Experts of a small language model.
Size: 11 layers, width 448, vocabulary 8192, 60M parameters.
Experts: 24 experts in each of 10 layers, 2 picks a token.
Training: a variant of SOAP for the experts, 632M tokens, 9762 steps.
Below are experts of layer 8 (counted from 0) of a mixture-of-experts language model. Rows are named router (the router's row for the expert) and show model dimensions 192-255. Each number is 500 + 50 x the weight over its row's rms, rounded and kept within 0 to 999. Numbers have three digits each.
After each expert's rows: "mostly gets" lists some tokens that are sent to it at least half of the time; "comes after" lists some tokens at least twice as common just before its tokens as in all text. This comes from a sample of Wikipedia text that the model never trained on. Tokens count by the router's weight.

# expert 6
router:531478539419479550507473535576451518419458552463405483510462472531564486477495514492449516544550579494461489568402564491554491416424532506482522486525429550505484528550533412470560506522503566
mostly gets: " Candidate", " %", " |", ";", "|", " /"
comes after: "  ", "\n", ")", " 0", "%", " 1"

# expert 21
router:487578447456495499427438482438452489537455468560529497533497508503491513402505484586554419535544467482582357427514447609476411552505538495465476485520542562495464461543595411506563487556519493
mostly gets: " un", " However", " Un", " ind", " unc", " th"
comes after: ".", "\n\n", " is", " \"", " was", " not"

# expert 11
router:425501483463539543492498564428536448561549480459485551543490509457461456501542512460494492378508520488509602494570564476520558515453465541559433423483520562516464386473486483447473464508502316
mostly gets: " app", " died", " dep", " ab", " acc", " imp"
comes after: ",", " in", " was", " 18", " September", " a"

# expert 19
router:549560450443473419513512437395573482579462515502596523570533392513564566584484560474495541482492520518557531419487545472487517548457532476434429486498547489540474448478435491486597541476432485
mostly gets: " his", " no", " her", " 33", " His", " 75"
comes after: " |", "'", ".", ":", " of", " ("

# expert 13
router:603556491491437454496465477434504514460480507544426510530523409527473493520530469524665486632489468488599405518385432552468459433454520508568487506547473507511491517489412458530419497544479609
mostly gets: " when", " as", " including", " with", " along", " where"
comes after: ",", " to", "s", "ed", " part", " he"

# expert 23
router:442557555526579473476575521545406584534473468494494523541478484454479450532546404535403534479455547523480486570506413491496462407473542461519435477480515450579455494497521528455469524481541423
mostly gets: " Kh", " Soviet", "kh", " Zh", " Mah", " Hong"
comes after: " the", "-", " in", " of", ":", " Al"

# expert 5
router:518471503501484492508503481489458456570536542549354425524470574484446525521506498492518516472564530459514556476495566534503552507434527410511510488544414569468493493484518473523519630468471550
mostly gets: "″", " Location", " Genus", " Coordinates", " Succeeded", " Preceded"
comes after: "-", "\n", "″", ":", "°", "′"

# expert 14
router:494400447470480550640404602596529527501450477459477502457531485501537481453456581573515448499473512526439484577460526527471492465421458437520459506558502520444476450569430588486460473411543471
mostly gets: "\n", "  ", "\n\n", "\n   ", " ", " final"
comes after: " |", "=", ".", "|", ")", " ="

# expert 20
router:570559568420540509487534546468507483563613423555572428577521396435548422512498452536466541561440446498593625452525664532536522531480464500541443563477471447435471470619437517454492502453483487
mostly gets: " 18", " =", "19", " 185", " 184", "See"
comes after: "=", "\n\n", "–", " (", " in", "19"